config.toml
n_layer = 13
d_expert = 96
d_shared_expert = 0
activation = "relu"
router_score = "softmax"
normalize_top_k = true
routed_scale = 2.83
groups_per_token = 1
init_std_router = 0.0128
vocab_size = 24222
norm_eps = 1e-05
optimizer = "muon_variant"
lr = 0.0011
grad_clip = 1.0
steps = 6485
Below are experts of layer 2 (counted from 0) of a mixture-of-experts language model. Rows are named router (the router's row for the expert), up (a neuron's input weights, with its number) and show model dimensions 288-319. Each number is 128 + 32 x the weight over its row's rms, rounded and kept within 0 to 255.
Before each expert's rows: a language model's description of what the expert responds to. This comes from a sample of Wikipedia text that the model never trained on.

# expert 44
What it handles: Dashes and mid-word pieces. Dashes in score and result tables, such as 57–47 or em dashes, and mid-word pieces like Hom-o, Am-az-on, neur-ons.
router [153 133 126  73 107 124 106 134 163 106 112 129 166 137  77 163 115 126 122 162 100 160 204 156 169 155 119 110 138 101 148 114]
up0 [149 114 128 148 116 154 159 212 110 133 106 123 171 153  50 123 109 154 138 127 105 126  75  53 166 201 107 138  71  89 104  93]
up1 [150 116  83 155 107 140 133 160  78 131 101 130 148  95 140 101  51  99 106 124 186 141 141 125 129 127 145 123 173 125 127 108]
up2 [113 123 104 168  93  84  46  94 154 118 104 191 118 156 117 127 117  68  99 121 117 123 134 146 169 145  96 126 117 107 118 133]
up3 [151 176 158  94 151 135  96 140 120 136 155  93 165  93 110 172 146 156 111 115  92 155 149 127 123 106 147 148 116  69 154 143]
up4 [126 153 161  52 136 119  88  99  66  94 116 193 154  79 105  94 117 142 141 156 124 129  96 144 139 113 167  88 139 171 111 137]
up5 [164 139  89 150 150 181 147 150 100 121  89 126  99 119 129 139  87 126 134 113 136 138  87 129 203 188 170 114 134 156  92 110]
up6 [ 93  89 173 147 139 109  68  96 124  69 137 136 128  87 163 106 159 138 159 120 111 127 110 171 113 152 113 173 125 161 100 169]
up7 [141 120 158 143 117  86 145 185 132  83 142 121 145 174  82 140  85 153 112 151 108 172 172 116  90 162  90 154 134  88 129 127]
up8 [214 145 165 115 108  43 157 140  85 113 164 115 161 159 123 135 112 147 130  91 155 139 152 186 139 130 142  81  90 152  92 158]
up9 [129 119 150 135 125 115 117  79  92 126 111 129 120  89 188 104  99 110  87 130 198 121 114 104  92 128 102 174 100 135 141 121]
up10 [141 106  64  84 102 100 165 135 102 115 168 102 137 131 128 134  80 141 117 136  68 126 163 108 152 201 113 160 121 150 168 118]
up11 [161 171 141 171 113 101 129 129 139  70 189 159 113 117  92 115 136 110 113 128 147  87 195 124  68 120  95 180 100 149 207  92]
up12 [132 113 122 156 154 185 103 117 131  98 101  72 166 163 128 184 170 132 138 116  86 175 189 118  96  81 105 127 127 174 123 122]
up13 [133 150 121 151 103 148 102 112  81 162 118 206  89 130  93 132  32 127 144 163 140 139 105 139 179 142 105 104 160 138 170 110]
up14 [177 117 132 115 147 116 175 140 142 115 102  76 122 142 123 128 105 150 142 136 127  97 147 201 100 139 166 127  94  89 134 115]

# expert 11
What it handles: Have and main verbs. Verbs right after a subject or to, especially had, has, have, plus played, held, portrayed, developed.
router [107  71 121  41 144 132  81 105 117 107 149 144 159 141 140  93 110  76 155 151  72 140 170 178 115 140 180 130 113 141 131  81]
up0 [ 99 150 181  54 131 154 176 124 204 145 158 169 109 100 212  92  97 105  83  91 135 117 118 121 122 111  72  94 140 101 139 161]
up1 [131  92  50 111 162 100 155 116 179 113 109 133 117 144 147 134  88 100 129 138  61 132 151  95  73 115 120 119 120 135 134 109]
up2 [133 153 118  93  96 121 155  81 129 108 121 152 168 178 100  62 121 133 138 116 124 152 161 141 202 138 160 152 173 132 181 144]
up3 [127 123 131  87 119 149 122 191 132 156 100 153  91 136 133 147  69 115 133 122 113  94 156 128 187 102 148 100 133 159 135  93]
up4 [171 153  30  98 127 222 114 168 100 138 139  85 159 117 103  99  97  83 190 196 193  83 151 148 141 155 115 162 154 122 147  94]
up5 [112 144 167 147 108 108 107 142 130 118 115 118 139 139  79 133 178 110 127 164   1 148 204 133 107  71 123 123  49 149 129 130]
up6 [ 93 105 158  80  97 110  80 104 169 122 181 101 161 101 141  94 136 154 140 144 116 123 107 142 154  80 107 102  96 115 161 121]
up7 [120 149 129 114 164  94  98 191 139 183 127  97 186 134 128  94 138 198 131 135 140 116 119 197 117 158 124 104 143 148  93 112]
up8 [119 129 101 140  54 104 100 164 124 109 200 109 142 118 106 106 107 162  96 145 146 103 106 111 105 126 172 159  74 143  80 157]
up9 [171 112 163  28 122 102 148 127  79  66 173 153 147 184 134 184 137 128 119 148 120  96 114 150 129  96 116  84 135 109 136  89]
up10 [131 117  98 126 133 130 226 114 119  52 145 138 122 204  91 129 113  99 154 111 117 114 196 161 144 150 143  73 150 134  46 149]
up11 [105 109 114 132 139 104 104 127 184  62 131  90 165 119 122  99 122 115 120  60 101 147 142 146  97 148  79 176 140 128 125 157]
up12 [143 119 138  66 133 149 136 175 165 142  99 137 161  57  59 115  58 131 122 132 157 102 145  44 118 188  95 162 167 129 156  86]
up13 [115 146 137 170 173 131  62  36 121 194 146 128 113 138 190 153  92 168 150  85 151 140 202 165 109 162 128 168 175 213 125 102]
up14 [136  68 111 142 199 180 106  99 117 110 185 115 103 133 154  93 116  84 169 153 160  93 121 152 124 186 151  76 153 143 117  71]

# expert 40
What it handles: Sentence-ending periods. Periods ending sentences, including ." and )., mostly after a clause-final noun, as in levels. or God.
router [131  89 188  69  81 110 110 205 150  88 161 109 171 135 164 135 118  69 141 139 117 133 116 128 129 142 106 106 157  66 142 101]
up0 [ 81 109  75 129 158 156 101 122 131  73 121 166 124 114 122 133 134 104 147 140 146 130 143 148 145 144 122 182 128 162 142 103]
up1 [ 90 118 131  94 132  93 123 169  93 127 204  86 113 163 160 149 147 139  98 144  92 107 109 157 147 134 182 123 142  91 140 101]
up2 [138 162  76 134 137 162 166 129  85 159 116 132 140 122 132 131  84 183 123 151 105 206 108 124 114 168 107 167 126 150 122 154]
up3 [ 89 174 121 123 200 131  80 164  99 123 100 150 165 103 162 126 160 162 150 124 152  92 138 202 155 108 146  94 132 143 125  91]
up4 [100 119  89 136 158 147 106 181 163 147 219 110 114  79 106  83 130 144 160 161 116 152 114 170  99  60 131 133 121 123 113 118]
up5 [118 159 170 100 155 115 183 163 111 162  81 147 115  73 124  78 161 103 128  77 174  98  67 111  97 166  89  92 152 103 167 100]
up6 [135 153 150 114 135 138 126 110 134  86 109 170 120 143 110 131 152 176 142  58  76 105 110  50 117 114 150 144 113 130 118 114]
up7 [168 114 115 140 194 177 120 108 153 205 135 179 126 120 162 115  76 148 109 189 180 138 123  85 134 132 101 131 128  49 131 139]
up8 [103 150 102  69 142 163 119 169 118 116 120 141 119 104 149  70 138 121 166 158 141 103 123 156 137 154 215 120 111  88 162  89]
up9 [137 129 137  91 132 108  62 132 180 137 166 113 217 180 131  78 197  91 114 138 171  95 112 155  82 134 119  81  67 158  99 141]
up10 [160 121 130 117 158 133  96 136 175 110 140 103 143 111 107  82 146 108  88 118  68 134  93 129 103 115 118 109 104 126 127 113]
up11 [128 182 185 132 113  38 165  99 116 112  99 174 111 127 156 117 132  78 103 103 128 117  93 133 118 129 117 125 131 180 144 177]
up12 [121 118 116 133 148 112  58 121 190 104 155 173 177 124 108 141 141 147 136 186  83 172 131 149 168 158 173 118  56 205 108 140]
up13 [ 80 137 112  88  68  97 162 186 110 165 157 122 218 102  73 116 103  89  68 111 100 195 133 111  72 128 191 157 124 125 152 104]
up14 [167 159 194 174  82  67 145 177 130  95 108  63 178 137 109 135  81 149 124 196 184  90 156 132 139 127  62 191 122 151 119 161]

# expert 8
What it handles: Units, codes in tables. Units, codes and named terms inside tables or parentheses, such as Hot 100, °C, m/s, (key), British, Australian, years like 2008.
router [162 175 131  85 146 145 154 134 179 123 113 128 130 129 113 111 113  76 124 144 141 176  98 128 158 136 175 166 130 149  95  95]
up0 [171 179 163  93 157  97  89  91 136 127 103 109 163  83 150  95 138 136 144 141 121 141 136  96  92 142 147 124 141 124  82 152]
up1 [129 105 113  94 143 108 140 121 104 181 128 110 140 142 124  90 137  93 152 175  82 114 149 114 139  99 117  74 152 104 122 113]
up2 [ 79 157  94  49  93 101 123 121 121 173 127  93 142 139 141  85 122 119 114 116 127 133 133 145  78 174 138 135  90 112 192  32]
up3 [147 118 165 154 145 130 129 131 112 151 137 162  83 144  73 122 142 106 109 128 204 187 141  98 112 116 147 111 100 151 111 112]
up4 [108 153 169  88  73 205 120  87 155  92 108  96 153 145 110 114 121 177 127 167  86 133 105 195  96 144 101  89 102 136 170 118]
up5 [127 103  84  54 141 166 169 157 110 112 170  88 142 122 100 102  76 174  88 125 138 143 100 113 103 131 133 128  94 123  95 146]
up6 [103 107  80 135 169 118 157 142  98  54 141 167 150 169 151 156  94 188 156 155 182 140 136 102  81 116 182 110 113 121 172  77]
up7 [ 97 126 138  99 150 166 151 127 130 100 133 111 151 177 112 132 158 145 170 124 112 115 154 112 144 156 147 146 150  90 124 102]
up8 [163 145 124 127 107 128 110 185  89 115 101 113 153 117 177 130 159  99 185 126  93  99 101  88 178 185 170 151 111 121  93 117]
up9 [107  90 143 156 134 199 206 121 150 123 115  89  91 144 170  82 109 105 141 190 114 116  82 131 112 155 133 179 119 107  85  97]
up10 [176 128 149 110  99 133 118 175  93 136 146 139 137  96 138  86 141  56 119 138 102  81 166 118 121 185 131 163 122 121 152  89]
up11 [151 173 145 100 111 127 135 140 198 221 116 120 168 164 160 105 149 127 135 127 109 102 142 102 129 118 210 164 151 101 137  45]
up12 [ 48 115 134  82 107 116 112 145 100 109 113   0 130 127 108 117  33 151 104 132 132 106  36 143 160 204 157  93 101 135 123 102]
up13 [154 150 158 146 132 155 114 111 145 134  50  97 132 118 130 155 142 129 131 168 105 110 162 182  95 118  66 116 190 168 121 122]
up14 [167 131 151 103 142  94 189 143 133 137 131 138 153 175  82 104 120 127 145  98 163 133 112 106 105  90  91 149 136 125  94 163]

# expert 30
What it handles: Kinship words, capitals. Family terms like brother and mother in relatives fields or quotes, and single capital-letter word starts like C, H.
router [148 123 132 113 163 171 158 160 183 109 117 141 139 131 120 116 136 126 138 146  89 134 184 143 123 140 135 120 141  95 122 107]
up0 [124 133 124  72 129 101 172 109 131  84 142 102 140 143 143 119 104 138 133 129 123 178 163  98 118 147 125 101 103 134 109  98]
up1 [118 134 120 100 158 125 113 138 128 153 105 147 194 127 191 118 167 104 157 120 105 102 109 162 144 127 116 127 110 166  92 105]
up2 [128 114 207 117 120 112 133 112 131 170 171 143 189 115 138   9 185 116 160  77 116 112 137 142 236 116 153 138  85 145 135 105]
up3 [124  94 149 125 147 109 140 136 157 138 106 118 136 147 123 157 212 149 137  95 104 134 141 136 145 145 201  72 199 123 174  91]
up4 [ 87 122 112 101 159  91 111 179 136 125 164 137 108 142 141 132 110 109 156  74  90 111  72 120 116 105 160  84 113 107 146  96]
up5 [131  96 160 183 165  93 184 160 109  85  96 185 145 143 125 139 125 140 122 183 135 144 107  72 140 118 146 102 159 176  79  85]
up6 [176 100 200  96 158 154 112 142 176 161 110  59 110 182 153 112 107  79 154 142 156 122 149 164 123 161 135 103  79 130 144 118]
up7 [118 102 156 112 139 141 188 174 140 115 120 128 156  99 106 119 100 154 163 145 129 110 137 103 101  87 163 114 193  88  56 105]
up8 [106 107 174  74 168  80 135 133 151 118  98 115 126 138 143 113 152 157 105 145 127 122 167 112 157 169  59 131 134 146 103 167]
up9 [163 201 100  72 107 146 105 100 108  98 105 116 108 120  84  98 136 109 187 150 143 121 105 150 170 108 137 150 108 116  88 129]
up10 [150 117 135  99 105 115 138 127 138  94 144 117 170 127 106  77 135 146 169 189 182 140  99 106  61 117 102 114 137  86 113 143]
up11 [175 135  87 137 135 134 117  98 140  97 161 150  43 142 105 159 129 100  74 157 136 127 142  82 116 153 160  99 198 155 158 138]
up12 [134 124 156 107 198 122 111 161 160  96 116 146 120 200  97 125 124 123 118 134 162 130 131 104 122 175  89  66  83 153 147  78]
up13 [148 143 204  73  84 205 111 148 198 114 114 136 112 159  77 120 151 104 149 154 157 126 131 156 184 172 117 158 125  99 172 167]
up14 [157 145 102 112 125 161 130 117 125 158 179  57 139 131 138  87 115 127 142 208 109 162 139 133 197 169 143 130 171 114 109 112]

# expert 52
What it handles: Modifiers and content nouns. Adjectives and nouns after the, a or and, such as historical, political, public, composer, agreement, and conjunctions like because, when.
router [117 140  89 116 137 108 142 195 159 108 149 138 159 133  98 128 133 133 146 111  81 141 139 115 153 185 123 117 137 118  80  76]
up0 [201 142 151  82 120 144 127 105 133 191 119  61 105  96  93 154 102 167 140 106  96 151  86 132 129 123 140  90 154 185 137 117]
up1 [138 131  93 172 114  93 145  77 153 198 127  82 160 135 246 140 129  88 141 145 118 146 133 198 152 149 116 139 177 117 173 122]
up2 [115  62 143 129 103 128 123 136 102 154 125 121 166 115 158 117 127 184 110 169 116 123  98 163 138 109 136 133 126 133  71 110]
up3 [ 72 157 118 126 117 125 135 130 125  91  98 149 136  93 109  62 113 114 121 100 146 156 160 108 122 131 194 149 103 160 143 102]
up4 [164 105 130  48 122 145 135 131 149 128 125 138  68  99 135 170  56 124 111 113 103 169 148 153  82 115 125   0 144 198 108  92]
up5 [ 99  89 123 125 165 125  87 164 155 145 157 127 113 118 117 112 120 121  85 140  93 114 116  87 118 167  98 137 129 144 161  63]
up6 [149  83 105 154 101 118  83 133 116 174 111 104 144 186 165 186 132 107 123 109 178 103 150 168 132 124 127 174 159  93 143  68]
up7 [114  87  92 116 139 111 124 153 140 131 117 172 143  91 142 133 186 138  88 131 134 107 115 166 116 154 166 152 179 144 112 163]
up8 [113 118 140 123 105 116 113  95 154 176 137 168 131 101 107 111 145 101 139 145  86 135 111 122  79 137 112 114 161 123 124 173]
up9 [114 136 144 165  87 141 128 137 149  91  71 151 199 122 117 152 130  91 127 173  92 111 139  97  71  74 133 104  89  71 157 144]
up10 [ 86 194 162 140 165 141 229 171 167 122 113 131 160 149 124 105 168 112 184 149  94 137 153 157 194 149 119 154 137 167 139  96]
up11 [129 122  80 116 137 109 100 160 146 112 119 129 160  96 148 130 130 132 134  95 106 107 146 115 116 170 144 146  89 139 103 106]
up12 [125 139 116 149 130 111  61 146  89  33 114 113 117  98 152 104  74  96 136 129 137 130 113 143 166 159 103 180 139 149 121 127]
up13 [143 112  84 131 109 112 120 146 127  95 147 204 177 113 217 111 135 160 143 111 158  65 210 153 165 149 121 170  70 108 120 158]
up14 [125 106 126 158  93 123 120  96  93 118  97 147  99 112  99 227  57  94 132 132 133 114 127 110 160 163 116 144  95 103  55 118]

# expert 2
What it handles: Verb particles, participles. Particles and participle endings completing verb phrases in prose, such as showed up, set out, based, located, due, him.
router [117 166 119  49  75 158 134 119 143 100 147 117 204 165  58 131  90 171 162 148 107 150 123  74 151 138 138 183 113  92 114  75]
up0 [184 117 142 118 107 132 187  68 106 124 170 148 132 104  98 154 138 133  67 137  85 114 126  79 106 148 101 165 108 146 132  56]
up1 [106 135  88 108 111  95 105 135 170 135 123  89 155 143  94 148 110 105 126 144 111 107 117 178 133 144  79 149  89 118 130 131]
up2 [119 141 116  92 127 113 138  57 122 138 151 159 146 149 126 172 182 159 105 134  88  91 208  79 139 143 127 176 152 105 149  74]
up3 [186 133 120  82 101 167 139 151 124 150 233 136 110 133  78 133 161 108 173 157 149 155 142 106 129 143 151 151 148  48 101 139]
up4 [119 197  72  93 152  96 106 138 127 118 120 102  92  72 144  56  84 130 115 187 105 140 125 151 136 118 116 131  96 114 153 190]
up5 [169 152 107  79 121 109 123 194 113  92 121 163 120 101 113 175 140 136 132 126 176  85 138 111 179 123 153 140 125 146 132 110]
up6 [ 94 114 168 136  93 156  70 148 114 118 129  98 138 112 159 132 113 130 114 171 119 126 152  94 130 164 133 113  96  75 108  82]
up7 [165 125 133  87 104  77  85 151 149 105  75 138 174 153 169 105 159 170 165 152 141  98 126  86 104 174 138 156 132 118 117 136]
up8 [ 99 128 105 153 130 186 103 115 167 151 139 144 103 156  84 148 132  72 137 165 139 178 110 142 170 120 114 109 115 141  86 141]
up9 [ 99 186 179 153 143 167  94 120 125 110 177 175 128  97 134 112 104  50 125 229 131 130  79 157  95 135 114 136  80 121 127 115]
up10 [101  74 118  98 160  78  99 117 147  76  81 112 138 146 144 109 141 142 137  98 124  79 213 132 111 109 119  81 100 147 115 127]
up11 [162 156 102  97 175 149 102 145 136 143 109 106 214 161 129 162 170 143 136 120  92  93 136 112  62 146 214  98 131 142 101 111]
up12 [108 106 156 123  64 155 157 164 148 133 112 117 114 105 141 174 155 111 148 172 139  91 162 118  79 134 138 171 134 114 121 153]
up13 [ 91 116  85  41 129 116 107 131  86 170 128 160  76 145 162 102 118 156  82 181 125 151 137 150  96 164 151 144  75 151  86  70]
up14 [129 113  99 121  85 112 150 147 137 208 213  95 131 152  98 140  61  76 134  94  77 111 134 115 128 113 103 115 152 149 104 124]

# expert 55
What it handles: Infobox list punctuation. Leading hyphens and colons in infobox or list lines, such as - Born:, Drug class:, Type:, - Genre:.
router [176 144 132  77  92 141  91 180 202  98 176  81 114 192  74 162 115 111 176 153  65 144 149 153 123 117 113 148 114 131 145  89]
up0 [ 68 118 117  94 172 130 136 171 202 184 136 152 195 186  92 174  98 138  78 127 123 175 130 114 106  96 124 183  99 159  93 120]
up1 [176 142 141 110  87 157 154 116 183 120 152 114 121 125  90  91 159 160 133 115 199 110 137 154 116 109 177 114 127  79 143 124]
up2 [118 142 180  98 127 195 143  99 115 196 153 136  80 176 173  77 158 103 140  56 147  98 142 101 115 157 122 143 141 185  94 131]
up3 [120 118 124 117 180 133 141  83 156 137 132  84 167 142  98 130 129 155 126 134 145 185 136  88 178 129 106 106 128 125  69  47]
up4 [236 135 125 117 141 198 107 120 102 151 108 130 197 158  74 161  81 154 178 112 126 126 150  91 106 163 131 123 156 138  97  76]
up5 [154  96 167 135  99  91 129 123 129 118  82 113  98 114 136 119 142  29 129 200 174 109 101  81 168 149 139 192 170  98 139 113]
up6 [141 129 131 129  97 112 134 174 191 118 144 147 143 130  77  90  93 110  85 141 134 150 118 108 119 157 103 128  94 137  91 166]
up7 [147 162 165  82 118 110 108 135  91 128 127 123 166 142 110 134 129 179 110 163 142 136  87 127 148 136 136 122 111 157 131 150]
up8 [122 169 138 110 140 129 132 111 157 174 192 100 163 159 112 150 137 122 115 139 164 147  72 168 116  79 111 148 127 185 147 100]
up9 [154 113  54 166 102 119 120  79 140 129 142 134 137 163 121 100  87 103 140 187 157 105 218 154 135  95  99 120 114 121 140  98]
up10 [106 111 118  73  98 125 131 134 174 142 170  97  83  92  71 161 137 154 146 102  98 125 146 128 138 104 171 159 124 131  40 137]
up11 [170 169 161 159 138 156 160 132 129 100  78  55 125 132 161  95 137 112 124 137 103 134 149 101 132 110 107 156 121 101 149 100]
up12 [ 80 175 154 158 152 124 126 120 141  71 139  77 102 128 123 120 188 131 113 114 149 130 129 136  66 120 123 120 117  90 147 153]
up13 [108 112  87 102 124 141  93  97 151  91 197  79 118 147 147 134 116 141 139 148 126 145 122 118  95 129 132  96 149  93 111 106]
up14 [198 137 104  38  71 109 143 149  84 109 106 161 132  86 169 174 107  99 129 101  87 117 142 171 106 123 163 177 157 138 129  81]

# expert 41
What it handles: Hyphens inside compounds. Hyphens and dashes joining compound words or ranges, as in Anglo-Saxons, anti-Lega, All-American, 39–72, plus some quote marks.
router [172 123 125  94 115 198 119 136 174 113 112 126 142 193 128 149  85 124 183 155  76 151 182 147  99 153 117  88  97 155 135 127]
up0 [121 140 123 125 153 140  97 132 142 131 139  79 150  94  59 123 124 123 116 122  87  80 160 120  81  76 134 105 137 120 133  78]
up1 [ 67 154 100 113 150  59 135 159 126 127 142 134 127 128 134 112 134  98 128  77 107 134 141 114  99 168 130 110  88 199 162 192]
up2 [ 86 139 121 172 134  96 148 114 123 122 143  89 162 185 171 147  82  90  97 156 159 160 151 130 146 158 135 106 171 110 103 152]
up3 [147 119 174 104 128 131  98 158 109 114 149 132 133 154 151 173 126 115 177  77 137 180 138 119 131 109 150 109 140 142  96 129]
up4 [100 180 145 156 108 146 125 156 158  91 107 157 147 117 109  85  85 125  93 126 109 169  83 138 122 177  83 100 114  99 150 144]
up5 [102 130 127  92 115 115  95 134 177 135  90 150 234 134 125 109  88 140 137 135 126 135 122 104  96 154 122  45 138 142 144 140]
up6 [187 145 148 124 157 128 159 123 138 100 127 121 135 109  93 102  43  72 164 163 179  80 137 137 128 159  99 141  68 163 161  83]
up7 [169  78 144  86 172 113 115 147 192 132 202 191 124 150 150 102 104 175 198 100 185 135 202 101 137 135 104  91 109 144 133 156]
up8 [120 117 118 130 123 207 147 154 139 131 131 174  96 116 132  86  98 176 144 160 128 130  79  72 105 200  82  82 151 112  94  95]
up9 [166 123 173 126 184 141 157 102 163 105 133 124 105 185 134 152 122 152 153 182 160 117  88 133 132 145 139 128 102  89  98  21]
up10 [ 62 123 145 112 168 172 142  86 111  82 108 190 119 104  98 147  90 101 180 132 104 169 120 123 197 176 105 102 113 150 103 113]
up11 [124 115 137 112 129 129 137 168 141  86  82 109 149 135 128 190  67  60 126 142 138 166 121 193 138  87 169 117 120 129 142 136]
up12 [111 151 121 116 119 159 138 125 140  93 156 101 154 156  92 109 113 118 134 158  83 161 118 155 137  95  92 167  90 144 159 136]
up13 [103 171 167 136 108  98 171 117 204 100 129 115  76  94 150 169 173 114 151 121 159  75 101 175 128 112 134 106 141 145  67 147]
up14 [115 122 194  93 190  94 152 139 118 118 156 214  86 148  55 152  57 145 134 161  77 144 113 101  80 105 146 110  95 111 141 130]

# expert 61
What it handles: Names and modifiers. First word pieces of names and modifiers after the, a or of, such as Microsoft, IBM, public, political, these.
router [135  76 154 102 135 136 118 184 182  77 130 118 127 142 129 101 130 165 166 113  51 109 135 130 118 108 153 113 168 136 112  97]
up0 [108 117 135 118 148 165  95 121  74 108 191  84  68 116 105 109 143 171 150  85 109  98  80 165 141 189 151 148 141  86 171  94]
up1 [151 112 139 126 105 127 138  77  93  98 116 120  71  97  85  89 133  67 154 152  89 101 103 121 117 139 118 120 160 120 152 129]
up2 [155 137 152  91  88 150 113 148  79 115 136 142 118 143 120 118 120 196 116 152 140 123  88 172 150 124 155 117 148 119 113  86]
up3 [135 159 159 164 132 166 116 171 132 113 135 107 109 175 153 157 126 165 123 158 139 106 149 128  44 188 141  83 133  86 131 113]
up4 [127 117 100 131 123 158 113 149  91 104  69 157 119 155 149 125 115 105 222  82 144 103 150 139 161  93 163 114 166  91 119 157]
up5 [108 152 159 109 138  82 107 196 139  79  63 108 140 124 130 133 154 167 101 145 100 113 124 126 142 159 234 122  99 101 173  96]
up6 [106 107 180  92  99  84 123 128 179 126 124 105 142 125 168  94 194 115 145 127 120 151 100 161 165 102 137 128  95 182 139  91]
up7 [105 143  89 152 146  93 142 153 142 101 164 148 152 114  79 152 199 126 105 182 164 110 114  73 117 149 178  80 113  75 158  91]
up8 [124 108 119 104 108 119 124 156 178 103  91 134 176 170 112 122  63  84 151 197 122  94 138 117 110 202 104 128 172  63 116  99]
up9 [176 153 128 115 192 154 135 128 144 138  92 112 150 152 102 134 157  68 181 116 105 147 164 115 127 167 119 178 166 175 174 152]
up10 [120 169 113  80 120 173  60 116 155 146 124 112 156  94 110 145 141 133 177 139 157  98  68 132  92 150 118 151  95 130 116 123]
up11 [142 144  67 103 113 107 180 144 142 149 203 105 130 112 127 161 125 102 136  93 140 114 143 139 133 156 174 163 156 162 110 155]
up12 [130 111 172 138 104 157 132 162 102 161 174 197 141 122 120 103 177 176 114 163 185 193 108 144  97 179 138  84 143 146 136 157]
up13 [233 100 136  98 134 141 130 127 120  97 122 155 106 136 183  92 129  52 172 107 105 173 153 163 114 187 134  33 120 118 181 153]
up14 [155 110 154  81 134 174 141 130 134 129 133 107 124 120 152 145  97 113  97  77  90 112 136  95 115 128  97 182 147 132 209 113]

# expert 53
What it handles: Pronouns and relatives. Relative and demonstrative words opening a clause, such as that, which, who, this, they, when, where.
router [171 133 132  96 180 117  75 123 100 125 161 150 141 124  92 117 156 124 165 126 126 120 152 131 112 139 127 146 100 115  95  95]
up0 [ 93 133  83 139 149 139 152 130 154 124 181 194 185 201 152 176 162 144 135 162 116  63 154 155  86 202 145  99 138 129  66 131]
up1 [ 80  85 114  87 108 144 113  96 103 148 131 145 130 152 147  96  88  96 108 111 143  80  91 144 136 128 171 101 149  89 136  86]
up2 [201  84 118 113  69 108 135 179  82 164 123 123 132 109 154 106 129 115 176 162 121 120 160  40 142 146 132 167  72 191 190 122]
up3 [126 116 134 152 117 198  94 146 195 103 101  67 130  90 130 126 140 128 156 173 131 123 180 135 176 197 158 165  66 150  93 107]
up4 [126  99 121 138 117 156 171 123 147 147 109 157 183  97 141 117 156 157  91 122 132 107 115 129 140 127 136 108 181 161 232 154]
up5 [143 145 135  94 165  91 106 149  73  74 130 176 146 157 116 178 124 180 158 102 142 101 170 122  97 139 123 165 129 142 146 129]
up6 [127 125 123 129 202 127 137 144 111 100 117 184 203 128 132 123 159 162 138 126 100 100 102  79 100 150 183 104 124 140  97 161]
up7 [156 132 150 134 130 142  82 119 123 122 135 106 132 144  77 134 186 111 196 138  93 134 155 145 141 156 129 143 100 174 197 164]
up8 [107 118 173 100  78 162 155  97 128 118 166 155 132 115 162 104 114 116 118  72 131 135 159 155  98 111  84 142 169 119 168 156]
up9 [168 173 127 120 158 130 147  78 114  45 143  89 118 117  59 115 130 158 100 161 182  82 137 112 122 183  76 141 165 112  99 105]
up10 [159 142 183 137 150 162  93 146 173  65 129 106 116 144  99 183 136 169 164 132  90 128 153 143 146 133 153 128  77 107 101  70]
up11 [121  83 129  99 146 101 152 172 109 125 125 125 150 139 177 188  78 134 132 132 154 140 113 104 134 191 166 174 174 121 185 116]
up12 [104 102 106 134 182 156 107 129 106 126 111 108 111 125 157 160 137 137 107  94  63  73  87 130 111 149  97 120  71 103 123  95]
up13 [ 73  90 132  70 136 177 146 108 171 139 110 148 119 159 136 138  89 112 155 139 114 106 146 144 108 166 160 115 145 147 164 117]
up14 [116  94 131 113 144 119 157 132 166 112 155 175 134 158 129  99 110 102  84 157 132 159 116 126  48  81 146 154 143 136  86 120]

# expert 26
What it handles: Cell-initial short tokens. Small numbers, capital initials and first words starting a table cell or clause, such as 2, 4, H, York.
router [143 100 138 116 163 131 179 165 151 128 135 139 156 153 134 117 113 137 134 120 103 118 166 184 138 201 109 172 159 105 104  38]
up0 [ 88  97 132 163 159 108 148 159  90 187 102 108 169 112 147 152 142 173 112 112 125 120  89 138 120  97 195  97 156 128  95 111]
up1 [116 180 124 103 142 174 109  71 157  80 142 148  85 149  91  93 178 173 161 159 143 198 129 104 121  86 127 129 136 152 130 114]
up2 [105 133 189 199 158 129 169 106  91  56 150 118 119 177 146 157 132 116 145 173 106 156 132 134 123 167 138 112 138 125 151 105]
up3 [ 99 111 152 118 162 132 159 137 120 154 123 135 161 129 148 109 166 167 129 138 139 190 135 135 152 116 208 139 102 137  64  97]
up4 [138 200  93 119  73 141 125 167 128 157  95 153 111 152 118 180  79 131 158 182 131  63 116  93 106 183 154 115 174 149 177 125]
up5 [118 156 126 111  86 222 103 136 113 112 164 173 143 193 173 128 126  73 123 153 112 146 149 100 103 155 185 244 108 160 108  91]
up6 [129  98 102 165 107 115 200 117 120  86 104  99 110 132 191 122 131 125 115 141 133 147 128 146 188 124 144 109 132 176 119 190]
up7 [160  81  68  90 100 113  65 121 144 113 119 126 137 178 144 136 169 144 112 145 163 107 136 151 137 162 150 123 104 101 126 138]
up8 [127 155 197 115  91 100  30 111 103 181 131 137 135 103  95  87 121 127 147 188 154 156 177 106  79 155 144  81 167 151 121 125]
up9 [146 134  81 175 130 131 148 127 124 108 199 128  76 129  80 130 144  85 173 144 112 135 163 144 154 135 169 140 138  88 152 118]
up10 [ 83 171 128 146  99 112  70 183  96 113  99 114 132 129 124 148 135  92 172 113  64 119 115 128 128  95 176 122 164 149 134 147]
up11 [135 161 139  55 122 167 164  81 150  93  77 116 105 125 128  93 170  97 157 140 159 131 162  95 146  76 179 143 163  96 140  74]
up12 [224 134 111 175 140 182 117  92 170 134 172 178 136 110 115 147 219 176 117 121  43 111 105 111  68  82 152 170 155  94 133  55]
up13 [164 135 144 112 141 148 161 136 116  80 136 118 136 112  60 117  76  81 108 148 145 181 106  95 160 213  95  96 133 135 122 123]
up14 [142 113 156  84 112 105 136 153  69 131  83 134 119 138 166 146 165 155 106  85  74 160 193 132  83 136  57 183 158 120 162 112]